{
  "d_shared_expert": 128,
  "hidden_act": "swiglu",
  "routed_scale": 6.93,
  "init_std_router": 0.0102,
  "norm": "rmsnorm",
  "norm_place": "pre",
  "norm_eps": 1e-05,
  "learning_rate": 0.00326,
  "train_tokens": 509400000
}
Below are experts of layer 2 (counted from 0) of a mixture-of-experts language model. Rows are named router (the router's row for the expert), gate (a neuron's input weights, with its number), up (a neuron's input weights, with its number), down (a neuron's output weights, with its number) and show model dimensions 0-127. Each number is 500 + 40 x the weight over its row's rms, rounded and kept within 0 to 999. Numbers have three digits each.
After each expert's rows: a language model's description of what the expert responds to. This comes from a sample of Wikipedia text that the model never trained on.

# expert 41
router:511509479459458539554535568467502469539534540449538533443516489546534542425534476533436531450460545539529528524561453476538546469543561500514546540543557463548517531505532536504452451459546550543432529445565529442555446515451478491551464536456553455454546530560550461470516520442450456516544550455510542478454535537517463487561520533535466463549460520523444527469543479446504523477474
gate0:485491504575551452457452557481528553524484522447549563550540475469499490525510475494465519539494464565512468458436512456433493517514447502497469501471503475401546526501497427490515542527509487394623508546421461531458590487562555485469473449575449511553432551435461515522520480540518488475489445525547456515538527494467527506531461508513475513451528453536518507517483481449525521507461
up0:395519505546478534536498456453502467508561468516528569531460460462536479477463469443464503543447454482482517549357418543504571530548545466441434494520452469471446460513475534466468519485545507519466458587462561534453531478436520527526507568540501492450531487519495458542551486499475482476428479489500473576504519481482511438533503481498517481454462571530465502455435515497502500544493
down0:474451497537559519523502490505497490580535467558424514503562458570550491421445544550500560570459516543509484454539453512538549469508484455473492534576474501462501483509491485504493487474455556498492521445446555489558515450551496473561473522437436456487474464511608568451552522503551456514530582505493494510546550503546564482504508524469536553485533584501433513450453519533491466497472
Directions, left, serve. Compass words West and South in place and team names, plus left, near, Sea, dge in bridge, and serve.

# expert 26
router:509508478460458540556534567466502469539535539448538531444517490547533540426534476533435530450460544540529527524561453476538547469545561499515547542541556463548518530506532537504452451459546550543432531445565528443553446516451478491550464536456552454453545530561551461471515519442451457517543551455511542477454534538519464487560519533536467463550460520522444527469543478446504524476474
gate0:522481492517533414456487564513468525529492518478432403495485526466528470518439462516489537474508513436509457446483498490543497489502481531453426441464502509501512534540471530437568552509513449480468585485484440586504536505535600524457564538550492528506439561502544567555528491534530484493434469566524460508560446475520485493552445523441525518494509449533496479496526440545449440494565
up0:557511500509496445468513482470527526426556505484466414485478505556487474501482461523475483495438483427539492474566462524495582488518472548486423502484535445447489484464486459515456479599531410478579488461592587540495431464501575493482513507540466506503526488490535482447536487554504511562494499474510433509485452540542553542501476557558487512553576440530472453503491533504418487501506
down0:523468502513452549462564468412475480533528529509477513474523528504436527492444534532502461479491518539572517500503465528500545501478515450554607556465459466523519483447484543458503476504465492537516543472556464537470501501567484564435548478506578498497568528506456437545463480495429535521557530529534467537443420527429582532444478444532508524524522413558508498569513537544542500454493
Inner pieces, ion. Inner syllables like ol, or, hi, un, ion in chemistry terms and names, plus sentence-initial In and the word from.

# expert 36
router:510509478459458539555534567465503468540533540448538532444516490546533541425534476533435530449460544540530528523562452476538546469544561499515545541542556463548518530507532536503451451459546550543432530446565528443554445516451478490551465536454553455454546530559550461473517520441451456515543551454511543478454533538517464488561520533535465464549460520522444527469543479446505524476474
gate0:514505509513507465417433445496484522449479419526462503570486488486470483543481510507548473550538474469437468466472524558491451537478501467524434507484426546441464464489501474495577525538480425431487494547460461557491543471538544489441505454559478544552384494488498562491476471557574491465449506512512414514559461491501534519485469503463495539438550428453521442525469524544525483490534
up0:531511488473469446579515536551456487483547474452495469520504461528439530462558550566507490524552491519506503484439506573510392425455556501549498512484430483632513572531479490510469506558459484517507392478524496489459480491496534526512530530526521401500499558505515512486519484463490515467462435479535523538487511399421493520487502512567543553481487462452472480541459522507483493440497
down0:519464437478496491481488490531462531504582587520439487497498566538521541529482506503452505504482517532535418537610497471493477542544469520485494547434524480523480469556449493476457577491499459463531496483552496517519525461506485480511445507535430562542457561456555594530582532471540536567521524560514472459461479556525432536487572480441550516494505508507525530521435536450495543572529
Name syllables, el. Syllables starting or inside surnames and proper names, like McLell, Pell, Pelham, Cha, Pla, plus ough in although and opening parentheses.

# expert 34
router:508509479460458539554533568465502468538534540447538532444516491548533541426535476533436530450459545540529528524562453476538547470545561499513546541541556463549519530507533536503452450460546549543430530446565529442554446516451478491551466535455553454453545529560548461471517519442450457515545551455512542477454535538519464488561520533535465464550460519522444525470542479447503524478473
gate0:543442543501470532558455505550592480473462510554529470491490545497527495489527447482398520476478464542493533518461516493511586575445504583518517525503451547501543483461497508481475475514389479524548457463519559518497556548506452446514506505515465488499512375531554557524429479524541489457497502538484516498519471511487533513465445515525526564509537374540524507521537536482513560472462
up0:542400552481487428553408524467533511429509522479535552495532502516485555504526472559425506484382450479562478470443517471512546534511557469518540436524461548489491519545515504467487498485484482473526432604570515518475474492566516454489461565520514519519494449545516565544544461500481520478531461539579494492447527515455528490532447551527488472476559479492569549526542534479493485500468
down0:446534565435562522534528482513495465531514480566480552526367542557519559549505531489470470528596476421505468559568512456490447516531586497528454505497487549549424514504497498575475444554522519502485542463503503526545486492528434570539491477442489508459478538541517483475506528516490514499491538529602406498447414441499544523523494506507509529523524515495503522496478499524530531461522
Zeros in stat tables. Zero and other numbers in sports statistics tables, plus name openings like Har, Mor, Val and words like change, ball.

# expert 4
router:509509478460458539555535568466502469540535539448537531443517490547533541425535476532436530450460545541529528523560453475538547469545561499515548541542556463549519530506532537504452452458545549544432529446565528443555446516451477490551464536455552454453546530561549461470517520442451457516543551455511543477454534537517464488561521533535466463549460520523444527468543479446504523477474
gate0:576499525555475481498446527489499575492508530519449524486538545448448449470508580519502510541512444496445558484526487512448478480533530463477423538428541508445469578487410462567562540544542468376462591525529521511500460501574520516492465542485489507591462517476423555552526444521522538503480544521478464492527525487515524523510541503563506544484521476449523485487539510467532480533482
up0:428530466476478463445584492521458510488513495522464459467509440474558568487491542434461459530457489455469520554519537550579523445485473555520495467521459512532463469462495503427501448480481465478529405586512508461466521515507523514404534566454573506483531556517541439543465519556471517488452533529470474501572573460519490508526516500476492485570493542511512571442483519481544568560464
down0:506519484507472541467524531576509441447512521519483540568530546495485524546488515581510436526480470480478441502541552569455559547566358503491519488535502528503429533505490422494529500482496511525450481522495571506593606483441533459503467537498514512455509526552525493536541505543506499525547541525419530406532486497517561522511519435467507504480433486450475539483497468533536471501461
Mid-word fragments. Word-internal pieces and continuations in ordinary prose, such as te in pro-te-ct, en in energies, ze, st, ly.

# expert 22
router:510509480460459539556535569466502469540534539448537532444516490546533542426534478532435530449460545540529527524560453476538547470545562499515547540542556463549519530506531536504452452459546549544432529445565529443555446515450478490551464536456552453454546530560549461473516519442451457515543552454511543477454534537517464489561520533536465463549459520523444526469543480446504523477474
gate0:505521510585459514497514416520500525504556469562484458561480539470512527490515553497544462507458463505482502478525507542483496411554519494539502437486505512477496479502469490512492521495523465466513463542525497525458450489552528498476594460490504550501451447506468518548577416467542547505459531500494456458450504506410550484501477482472560545457516443559472525497483552587674468518474
up0:423484521448447466521433455493484547496463479475495494552442504465479493509508540481476462482419479544491473479459478490501418506502487511518469546554544544490463518547501462455551503562467512459478542528459422492480573505584421499520469523616506434543510581534482575457475476530510474472461551464584553542476535536478546521549554464540477525456536491499469494432480471445497525499560
down0:522448473569456578540466430477483535517495493510483476488486518483464536504512460480435541522456489451543476451506527584443461453519456473474521462489480454478520479445471509404594473551512496436429548500544519534463511464468491508534406464457554521560479516582512433534400482497418464494523454438483562481479503511558483439470501522490459546449498466487458509512525451512543490489508
Lowercase word openings. Short lowercase first pieces of content words after "and", "the", "a", such as c, f, b, high, water, and ea in disease.

# expert 32
router:510509478460458538555533568466501469539535540449538533444515490546533542425534477533435530450460545540530528524562454477538548470544562499515546540542556463548519530506533536505451451459546550543432530446565528443554446516450477490550466535455554455453545529560550461471516520441451457515543550454510543477453533537517464488561520532537466464549459520522444526470544480446503522477474
gate0:561525509475532518461459517526573425451497523520502494516439503473463485471489544434499545537553494502580485471503506470491551503528516497530490528532544539470538490494478491543428450519479534453483461493585466525524486536547492440477442387454563464543480509524479547462481582510450515388456464536483452526528532435545505442491471519503590532522490451426493455557455473507501520452440
up0:471460509533502581472462535456442454500568472467467500575487576490459535471528466471459518550534535514517550483529446514522552475482540531451458560484484540467513450536528536493501517461452464533504548443593471482507556436512470544445520458478480483530501455492458504504533431508498464457504415594424504496472514460457506536432512577460464457561544527504565559510558521514496470565462
down0:487462520491530523530481523510513510536464518539531439503542533471444525559430516449581443472447411548528501465507464544452537522500523521580472425414475551541541462547539525579538492537507492519481576488437504510495523507504529438475592439512516499525517468432445531505475455547516494488436470525573558528550514400429490486480492485487473512509548528509513453481521508516473531535428
Commas, plural s, prefixes. Clause commas, plural or verb s endings, word beginnings like ex, dis, con, so, and month names in ordinary prose.

# expert 37
router:509509478460458538555534567466502469539535539449538531443516490547532541425534476533435531449459544541529528523562453477538548470544562499514546540542556464548518529506533537504451451459546550543432530446565529442554446514451478491551465536455553455454546530560550460471517520441451457515543551454511543478454534537517463487561519533535466464549460520523444526470543480446504522476474
gate0:449496554537480509456494484573510494466497510617461470524458465487508490419458431501507458501516466476515448492545532546515484515479439568471475488528486567450474473434489517436489563556510456544485553588433485472496535507552456501372521476563487546482463470500431541530524509557578560470471457521535423514567485544493479518505481523499535518522542441481501521528462491501527461469491
up0:559540513520561550479465580439518443564574523485487501500501515514540510521491501443533534471471501542440466426444495508474465527527561452451531556506528521457557553496502513404558527407536524457495492577546579535493562507496494465522467475415471505509479401528496487521522471484490475575527536506473557515603477456482553454475482525486517486496530547499471463519568480451497487501516
down0:507412486545492475502495512559402546447544477574495482463523534467513437518503465452537510457551542518466537534512514521531398500484506443548483531518443524517544445545482469484446482504506497518471511512558497572471500532496507456507534513526464525438450494519561505417498574438505511479506448524487512403476512523510565417464445559499530462479495503528432485400531457540553474449471
Word starts after articles. Word openings after the, a or a verb, mainly po in police or pottery, most, near in nearby, and names starting V.

# expert 6
router:510509477460458539555534568466503469540534540448537532444517490546534541426534476531435530450458545540529527524561452476538546469545561500513545541542556463548518531506533537503453451459546549544432529446565529443553446515451477491550464536454552454453545530560551461472516519442451456516544551454510542477454534538518464487561521533535466463549460519523445526469543479446504523477474
gate0:463455421493543500530543514563400496437469495437470509487560522473449548482482508516479513537536519516440544630470519440552486505463481503484500466505542526466490401546492537506542576525509475500479490486435482461506476497513525509429516481499460548504467467485504463507504475485544518475494473585450482532540427560487469478502435482445558493477599435518454506555519519483542429470555
up0:543476518484443511443544458442535483470476512501480510453477462559466542451503488539485462518466493407472551520490480478499548390458519473477497624552451447461538471552543473558474509563532494507543499491555480487503464498558559542560509498533465513491483505518555488434518494457513496506507517466517460412533500506429466497499489504550497449530479579576565454482515558474480574461578
down0:508574492517517499601550497455477548454553549523497495508518498525508492425555443499469495451450522516544497450564450527466453464458552538409475493451504497461483436544559524541506481546501427514511545547522492539408550566422502491442442479509449519474496476542470565518488539428499506500479508530521476577504433525517504496488463443463552440505457448537528480451501513465452465490559
Mid-word syllable pieces. Inner syllable pieces inside longer words and surnames, such as fer in conference, ber in Oberg, min in mining, ist.

# expert 19
router:511509477460459539555534567466502468539534540448537532444516490548533542426534476533435531450459544540530527524561453477538548469545561499514546540542556464548519531507533536505453451460546550543432529445564527442554445516451478490551463536454554454453545528561549461472517520442451458516544550454511542478454533538517464487561521532536466465549460520523444527468543479446503523478474
gate0:478538540470481485478524457480463561499512529484541496549421465464503425427467512520452487530576482429484452491564492497541440494526469499487541534502492525450574412557580494534533537494490522491556611511493462538496488428502533540502503464496523507555466481483448504508504457465459547470517494476411490506492506529514508483431474506429360517511564444443502503478476463499553502466533
up0:498546469519476598586511477532551464467585465449456463506481513476463493483491574555483483470553520600520513450536523469493491412513508520479487488509481483494484598389499477526468451481505415500469526488520468555446481579542530484489532468514533516555464517537507468461492515489534503601494565447529553448532516470468510449528520476424485449506523520484526423486452462517471506483526
down0:494551493469444546479462465492530511463544506536447523568516453509453461498472478513588571530555504498442494558521468475540475494533558512442525512453557499450489539539576537544524408466496525504444585501537583539551496431457545500464443483540459509521510506502463484509484501436462445469532572471556534562556518558424488445536497475557472502445524480470543489484467453464509478483553
Capital B name starts. Word-initial B and name beginnings like John, Ben, Bar, Jack in proper names, tables and lists, such as Brunswick, Barbera, Billy.

# expert 9
router:510510479460458539555534567465502468540534539448538532444516490548533541426534475532436531450460544540530528523561453477539547469544561499514546541541556463549518530506533536504452451459546550543431529446565528443554446515451478490551464536456554454453546530561550460471516520442451457516543551453511542477454533537518464487560520533535465464549460518523444527469543480446504524476473
gate0:558432492552480462477519493514447491510491488513501437504463525454465437493468481491573422486467516471454451521451615563466457420444486547469508459488546494501523512466460503470500473525480532518455504491511488500498530588508516483486467532457462502441474527557518580501519514629477487463458540527474413436500525481552519538486524505534446550439546481494463423453510492496494463582452
up0:482462488532539435494504445487545515518576518528482489485499478539583503474538473472462526485524565456446562462476481459483493464469542438515495501460458485541487553572502485496470446486478508524530491489459503527483507510502504580493586485624484472449499530496553422520468501455519465526482483474510464494509440554581457447589503564432568518500528550458453572517561548541456508470570
down0:479567474525511524527499486520533520447471493473565569396458552470510471508445483492535566473453479554496491484548524427442537517454539505484581509480512480496498529585544428501585469515532501529463443483517520475467513490564522493569512437457567507474542543509512509461517498478550484525577553540548438471457501496527515583525426453479542464559557548550438527547488483467507476519528
Word pieces, civic words. Mid-word pieces and political words such as pioneer, college, computers, official, national, part, plus years beginning 20.

# expert 20
router:510509477459458538556535568466502469539534540449537532443515490547533542426535476533435531450460544539530528523562453477538547470545562498513546540543555463548519529506532537503452451459546550543431529445565527444555446516451477490551465536455554453453545530560550460472517519441451457515543551454511543477454533538518464486562520532536466464549460520523444526470543480446504523477474
gate0:464520563520520569438490431486452493493433502543573462529460472446551488573548460513525482516520495433528517499477524565397473515449527477554449511518453516472449454505531477475531475487499502480551474548465533463509569434511553459580496501590555510506472474503493496568475523517512526555476482434497427531518414465507471524503529501512564564447449554523549503466470494577536509519490
up0:511533584488444527508517553488486502455506428473522589482508512482520472515585532445526521530539413558508562459526494538489577483480514550450437480591540581433484498548419492499545481572539499442504544492547492553506471526471502472504443491492479468512491548483496573465512469552481538458459566534504554463573453438509435498536513502476502507499465507479549496504523546549511519420531
down0:501467500496468458504538530532531495462494538496506525509490431450526457524464505419544473486456494513520530494484475495471490472485478492533431533481416421447465544501500473511502544442496515529495479446536490447619473495530565449501520527454490515538539577480490459496530497634455450498471462474509470470494587562599450583480539451455511511402514508543494485442478530479516508447511
Word-initial se piece. The piece se opening a word right after an article or verb, as in send, severe, sectors, search, secular.

# expert 42
router:511509477460459539555534568465501469540535539449537531444517490546533542425534476533436530449458543541530527524562453477539548469542562500515546540542556464549518529507533537504453450460547550543431529445565529443555446515451478491551465535455553454454545529560550460472517519441451457515544550454511542479453534538517464487561520533537467464549460520523444525469542479446504522477473
gate0:523434566497434540487446461509426600471492475548520534536453460525502498544486522478467534479470430484465520474542526481479491537535521507529428487513424545410479473472481452510523432537489519468459487547533396541471499425441437587501511498535504548553490535485484561500514543527497498462440504479525500436530501479496526496543491531528498492454481478432456479489477529501589596456545
up0:532461516542548442515457536516461486432525470505484541499505483551498465531512419461490464466420466472518466500474513479510448478458530503511479488507558495479492525471527529491504491442472535534476458478538551502576565492569500518452442510461451511501500550505428508571482461500557489400408576578521509475520503486530554469488501518543468453547551519459449517388548425411505530543489
down0:522538542548494510492519578551540568528460456510567466518506570480536455533506501445544494436444507470532493498462445512528571471497501477491456481536432545567577462450506511497554425446485431468481517508509508520570531418502449451481484476470595506486536546430444500489505531463425437548534536506528507517535474533497501517550475553474583544449495477570491520536449444506513493480494
Can, brackets, symbols. The modal can after a pronoun or noun, closing square brackets in phonetic or math text, bo in Cowboys or Rockbox, and Ru in names.

# expert 18
router:509509478460458539555535567466502469540535539448538531444517489547533541425534476532436531450460545540529527523561453477538547469544561499515546541543556463548518530507533537504452451459546549543432529445565528443553447516451478491551465535455552455453545529561549461472516519442451457516544551454512542477454533537517463487561520532536465463550459520522444526469543480446504523476474
gate0:459476495555535491443455443528510535481493452541456488587510495472470477521458491481512475553517491470418488520518527513468456516421458492472446490472460563442487464482478467494532524527459426457522490564479450544504556467577550505450516488545446547566388469452472582526537512531576524448502481525476458514574429485484549484459452489469515565457542429490522483515476516556550499519509
up0:481602484491513429454529483504547496500537551501487419498487528496443552466523542457463449488489507528532550539469543521473552461518487531503441529561492519434480358575441499529493580464512503480506489605509466551542494501461492508498432421463476495512491509482550464533513513507505510503501464486443518455510465464509457484470514489426565493511541570481450500494492528462559548459596
down0:470491532558525475462502473491509493531571523485494455475433532489480540576505507496589595556525468478470502509489449490514480505535432516503519459463524440460538493554455485498454588566495504506546542571497463419517517518497478507496503482441504505435516541470507511460431494511553523458548569459536466531514470454515588437522433434451530495476551468451459477560445550565432473463494
Articles and title words. The article "a"/"an" before nouns, titles like Minister, National, president, and compound endings like half-way, lithium-ion.

# expert 47
router:510508478460458539556534568466502469540535540449538533444516491546533542425534476533435530450459545540529527524560453477538546469545562499514546541543556463549519530507532537504452451459546549544430530445565528443554447516450478490551466535456554454454546529560549461471517519441451457515544551455512543478454533537517464488562520532537465464549459519523445527469543480446504522477474
gate0:470458499564500478455446431524487505463493432548474470568516499471477463517431503491532463521539476455458476494493550515458464515448469507476454470463452548451504483494461494479545527540455427456493498540473442557497546475558556512459506475515458534547371484454480553495475476516584505461459479523490447525558429475493554484441430492480523572445574417462530458512464507561530502519489
up0:515544466489503496490504571443493469475520486517484568494487490509514456491447516520462517494485473524491389550539539473561516493433454517495485540519539456509490455469551503528489449476528476552493484538531512570490574482537563450483425491445379463532471508514489572472538499467570426456511477564467500523454405485518537514441481473518488483469499550431563477488581489446550415486479
down0:474564480507599509530505534485418455483467567579457467478491511537530562492504545441517489537532483528529502516515493566570583512521464497493500533467474456494514550484482501539453535407539455592484503512496520543512435463462518514473539505482485481502490577457470503527529563460505503564463531508442596511517485505508574432424487489464427510566469449477577475474535513466516521520556
Word-initial pronouns, we-. Word-start pieces after articles or conjunctions: we beginning website, wealth, western, weather, plus she, production, vi in virus.

# expert 5
router:518520509541506531501529445517528484481455511529516539594505479485513450573515479501565522580499426484526489459456543477422475482515444485485496488502424493455471477527489449513513500505462452436601468545457532535470506533592463458462514514516465545551469453431465528512446479560533525547473467514513475460598471439489503561426538461530487492471490531509595531469445489564439543507497
gate0:524492450488482526538469513514520481515497504474498516471459523531536452485510556461547482424549559607495466467513540477588482500505537513541547394368517484525485606496464506463497506483512407456483470481571449515450460511384493556512493507526447464494496498482461550481534479469476531512419595473474511494512460467459502487516508498545526490437581490489509492497502470495534535483526
up0:505446574483474482435573479535485545456527492526489484503513463473476498537503408539466520539419480451508536550501482509481500486470499535533464605588470524453540438506500494471451523545494584518455524503535506465547534484555484459529477484483580629501509484486520454535453554493512488443522432545471505529513403555507492571514507486482464501525482493519465488570500595483534496462473
down0:505550460487527518472500524485503487539545457464433572470562509551485516555536522449554440583503506469505479502508524520519585504536501586535512549470529482524518514501443525477511490498467500522481437544467490496524484496480512531508476465448514481412330460436524486524466546531477488484502482503527535458490441553467547432569430454459407505478495451533518462561471479450515513529462
Section headings, line breaks. Line breaks, heading markers like == and ===, colons, pipes, and linking verbs is, was, are in article and list structure.

# expert 24
router:509509477459459538556534567465503469539534540448538532443517491548532541426534476533436531450460545540529527523561453476538546468544561500514547541544556463548518530508533537503451452459547550543431530446564528444555447514450478491551465536455553455454545529560549461472518519441451456515543550454511543477455534537518464487561520532536466464550460520523444527469543480446505522476474
gate0:481507563509541512488483530503542480461466564514488506474562519509561482440418421529524545467463481446489564481630511512492506551508500511518469403441475531461533488463596487507490492526440518523461541469515491539468484465476583559414482496540459513470494456516548459426477493476591514508500547457506480494426494536498514390468457520473481496523556532504503473504519495561520514451491
up0:436495489456531471515509675430525472509522452493475456458493540520508498526523510478480597508479500519514471475527485499567524486476485473488484487513462508563495514480443451380500515531534468498526552545460496498486487526449464488541478504538444522436482479465536526532608509516506479506422470580535492526477511536552531484517516528502543471447473446501503541505468452460426442581560
down0:499540503484424538480514510489459515584449574516459388452549513530511493505504527486529450557489543564508475505466418499511499497532472482451472479540459532535537439445527501540462494491516548455560449557487609509551482485465491513484523489572505482381459527462490377513488525458521509498545428508513496439455532515480508518444486489531453507475510491416553479469504550504479488525528
Prepositions, name beginnings. Prepositions for, on, in, under and his, plus beginnings of proper names and nationality adjectives, such as Stade, Angelica, English.

# expert 31
router:509508478459459539555535568467502468540535540449537533444516490547533542426534477532435530449459545540529527524560452476539548469545561500515547540541556464548519531507533536505453451459546549544432528446565528443555446515451477490550463536454552454453546529560550461471517520442450457515544551454512542477454535538518464489560520533536466464549459520522444527469543480446504523477473
gate0:494479503548508453438424460524507510442477454496463463573481479501440447513443490494545462559542490446457472515493553543477439507499456508495451456456460531446501505475507457513504517518489411450539504567442478552508547468557538491465525514519472502525368474460508547502501461546613525460493484526506446515556443487499590510476423517463534553445511443479527461513472502541535474538517
up0:510493542474517558466465480463460500489487424464517513498569482499472513498448529563495448550488485546451476562484560527526470439478549523498517453545535543501498584565534557492471467521492510471397499436514524446531551506485454462537501481525402433508491472493560505474510466510432440487557473481521463425457420411456489571489492498451535525458505512456500484551531506541550462572457
down0:479451476523526533512551429481540487499521460570488555455432553466535484481518474467456625562467445471517438491507533498534500547505468488541521533537509528445493464492483521468566523486511448442422492456478585568533487466519513491477524425532535545488420522532483529508540498477499463495471462424553580428503455425495462451501493561527504498499546497568455526481505430519495510439475
Number pieces, years. Final two digits of years and numbers after a century prefix, as in 1810, 1826, 256, table scores, plus plural s.

# expert 40
router:509507477459458539555535569465501470540535540447537531443516489545533541425533476533435530449461544539528528524560453476537546469543561499515546542542556462548519532506532538503451451460546551543431529445565528442553445515450478492551464537456552454454546530559550461471516520442451457516544551455510542476455535538519464487561518533536466463549460519523444526470542480446505523476474
gate0:498513465485549435486515521489470479488552472453512578548560469472472419349473485459502575472537491456460488494542555486497482473445559451453500507452458516457497467524483510480459540553457484514514471594539447565441582515568531444489502493539512470504454498529471542496522480587518443452481422534504441466524497475521567567528442477491529515480523494474456520513469483512502507477523
up0:535486495441490468469435465482517494455536510395489507542570491394503480547469433407526572514446498558443484523520521499509506458521528458505523575430463442494472465501444471481500533515520476487532537496470463480539551434478486507476499562533468531533496569542456518630410552496532520517570491517528518471516502588532452481450485497469471492479483471524482467486526479483468529444481
down0:492513498479510511503566460470498553514407506473465439520503516444498544457496561521419489514506546475416494427573510501502488435507516405471592485501521521467533498498464476416493476443533404491491540518517528476482537571518494515579465541461457494519531531473430450527570552508546487503504611544553519477471507513496511475550528503468542448480491514487549529465475418506514459523554
Japanese kana, k, -ed. Japanese kana inside names, the letter k in names such as Falkirk and Zhekov, and past-tense -ed endings such as viewed and replaced.

# expert 45
router:510508479460458538555534567465503469540534539449537532444518490547533541425533476532434529450460545540529528524561453477538547469545562499515547541542556464548518530506533537504451452459546549543432531446566528443555446515450477490551465535454553455453546530561549462472517518442451458515544551454511542478454533538518464488561520533536465464549460521523444527469543479447504523477474
gate0:501393499601490469454502458486489560426522425502418412541507538506491470545405528508563497488517539440496512509513510494420461488517531522479471443452502512489462534473500509536496541552511469462494482527494450529508467495536553493508545503487504490513425492521483450487551489489572468428525474521467501526528448425496570456493534562472538551406538451462524503510511502609519518498479
up0:585527477520511479491501549466509522558463548499436461501525489433541504497440570572484547487483572561485491517442560534551475582505488467439479566508489543531514488545502547462541451508502578573533457482483539493545535513500495468529506523524551503478498414471440541534493492480492458434459461471533523500409464525552540489477529461452556445550472498422467525456453488468415497461509
down0:480605525541544467517511540483456509532509477510468533530511480484435401502429528451531421541448531511506494509569564435484436467460504461501526517559497569485518547505476519456474495494495524517559564508500487537454521490523475549456521519498519444552524428503502493511451443505484431481521481548479455552505451518563495517539546493471532493408467547559486557463584404528531485560472
Quotes and score numbers. Quotation marks closing or opening quoted terms, numbers in score or points tables such as 85, and pieces view, em, ra.

# expert 12
router:499533516475549462400453441446512528500548465541524488547541490490515584535486512482456483470558544519514568532482495450531498584430458465543463452416536492515545542505530544525510520501483497512469541507421496524472581545458484514515453469513496440468494501476461484514571586525584460451523459506463518437444545576580464474488492523480551485478488492500469503500548500484445476571434
gate0:526465568543495459436509447493524513482496463547501521575517509498493507548452466429486457504562495481526559496509512457473428543465504517515474430497522499501550496524551504489487512534442486495463440446432464511483542512513465574526447445552494498498438504490365544522493558521532480376548409490510489513476532524507508437485481521491560514443477416500456528533516495505446556547437
up0:473488450460438455520442449507481525556483527523531496454544511529422501515477465474502574501418496437453503548590511418479497459493441556491467477498492497477501458454542498486501465511480478477457507557523494439438497555502536580491475516551559526520495486506510485485559541603527484543413455542428417553507545478474497529514460479600436534470475479497513433514480531553500507495528
down0:463514527470508476456545521466482455544559534488581501563516474516552483534528516534536436473579481492572524515428451487505505498493487508534425561451452484470527501543544393546440566495447481512541459546548514476519596541443504525489545485519491512513448436432589479507485509446514513515488491493466530553503461523470485497524536546401465518535493472473442508493519496588454437529522
Of and inner letters. The word of after a noun, possessives his and their, and single inner letters in names and words, such as Shi-r-l, live-r.

# expert 15
router:509509477459459538555534568466501470540536540449538531444516490547533541426534476533435530449459544541530527523560453477538547471543561499514547540543557463548519530506532536504452451459547550543432530446566527442554446515450479491550464536454553455454546529561550461472517519442451456516545549455510542477455534538518464488561520533536467463550460519523444526470542480446504524476474
gate0:463471375531492445491423485526473509499543513518499446546552528517524534477485485407529468513475503497525474568582502513503470449460480482433467563468462530456561464496461516482483575526518533496513499493429566479463483454458487488463607526450465492532442590567452477514473487504452546500420446520452530460548518478490516516494499523514520517482468453522512602487509541492473458461547
up0:465476482476478555526412540505544501519523504517508535553463553504568488540445522417510456510569535489493463478577456543504503534464463516414494480545462541509519595501522533428525529530543503454519489488459517528483501460531559538506503518535522478514525459492415475534537482538525561483428497543549563442490512458600447488514491467492510526530520441514493560485491483473482521641444
down0:555464548438551585496503629419512539476543522457504495480453479468462524489428487507521509498537544448501553459570434580457516493479551558499453481504516500458527493463491513515490466460459463507435477517512559524512537606431545436497475477521497432525509469494490489538477489525483549522478475491517534483523601479441540584498524533521449503497471530570502441491424498511516519490528
Mixed pieces au, G. Mixed set: the piece au in names like Corneau and Beauty, capital G in acronyms like LNG, and career, more, artist.

# expert 16
router:510509478460458539555534568467501469540535539448538532444516490546532542426534476533436530450461544541530527523561453476539547469544561500515546540542556463549519531506532538505452451459547550544432530446564528443554445515451477491551465536455553454454546529561549461471517520441451457517543550454511541477454534537517464487562520532537466464549459519523444527469544480446503524477473
gate0:500483509535530462439446466526488549474488436496478460596498482427473462542469481497535458545513472449442447476490524536465441527485477501519475490473461576429487492503484465484540522546465424463545506525501465534469546493580553472453510472523487540561378492434492559493466456543567515465472461525469481548551441469490549530443472501493524570474567421485523433507484509564519467509495
up0:489558480566501594516482547507505511435534479513546486485521464514553474517545434527479587474418403498459482445503490537517493464450468549519493536540434536483482410463475506541462514508492475528539455476522516417498597455551472462499542434460501497512500440446459436437478465525489534559613498512509476573539478460519480514560561474472543537528491499519490497520485502513544499533516
down0:502542490511566542553476505558486449574461491598516447558503511596493563543586457499485503554482468553472532503468499440512405508527524496436446524499530502475458472509439476498494557506491520493549495524452517513436569480512476443479507431449507546489527490423501520470559559532559540472470578515552472502592516529513509552470515437456542477541460489492507511504442517480542453496485
The and noun endings. The word the after prepositions, abstract nouns like building, version, development, and the way ending in Norway, Conway, underway.

# expert 29
router:510509478460459538555534568466502469540534540448537532444516490548534541426533476532435530450459544540530527523562453477538548469543561499514546541541556463548520530506532536505451452460547550544431530446565528443554445516450478492550465536455553454453546528561549462471517520442451456516543550454511542478454534538518463487561520533536466464549460520522444527468543480446504523476474
gate0:454535516522509466457473518510523484459516495477522460497515447494489463507467498440568459532545500517526499444426506532560475455443482417534533484393507512502512502445480473373523536513479457455561468482488511499505529463483596436577467582458482495574473499506551590487493447464539484470489460463513531474540481493496507545446488524440513491548432447578532511474526491458505515524423
up0:503477470515472478590461436458529472520534519507477572454515517506537542494442456410443470534590599488489502527461506448550474480481492510443494488542518494535473425536514540564515473555535511481561460406519502516527447472584585484533500447562487486449499505508496475473526547475533515444471528458518514511468502503567499488441520525534608464569482464501578512476496484537526527515477
down0:505516526404553509522431531493575562510519479490448483424528459451554415476491438453483538493493525492548473469473540464482447487472577481446496442555503494524507444545548478506440513467463517532478614509499553451417526570453513498529482454555529457513564482458455537472533532548487553507537429485511526447545517475516487484525544520489508467494550567537495457521488461499509463539433
Word-initial po. The word start po at the beginning of common words such as police, pollution, politics, possible, podium; occasionally me or ma.

# expert 44
router:509510479460459539555535568466502469539534539448537532444516491547533541426534476533435530450460544540530528523560453477538547469545562499514546540543555463549519530507532537504452451460546550544432530446565527443555447515451477490551465536455553454454545530560550461471517519442450457515544551454511543477454534538517464487561520532537465463549459520523444526469543480446505523476474
gate0:589557399519522464537458491536511543522444536463473514524480521478489452528521511531460544570512467506504427511455465492421515487481487452523464491435465496498492408460501486495511553456466524485452465483501533568486510456443490536479565485520469530496461508486475552466452422528550464545464419529549434553546546469496548441459540536463478483477425447529537498440505483488396459491494
up0:504518435543490444495479468484538446511564503491460566520546476473508429526555445592433549478454541530569585522499551481514496528512547504426485478470573470497520555545521475482431498559524504534523464502555489499449487582575579498459478483512496450503480452496532505464533445550498476474486455472473476531518521535554535601460568507515488518475464469463517443457524530582460490472487
down0:449497527529555571542524506488539527528508552495510520533464432512572586507503510508506512594477554532438535513522548550520462584444548557469492504485575485453532537449518536486529483530497456488530454456527502519585491498508446518438552469520458557516489472516462464513473506451495458540525580444560503464537460499471533448507484511408541510535487555417553498501549562544427472498506
Trans, Re, moved. Word starts Trans in Transport, Re in Representatives or Reynolds, "moved", "built", and posed in Composed.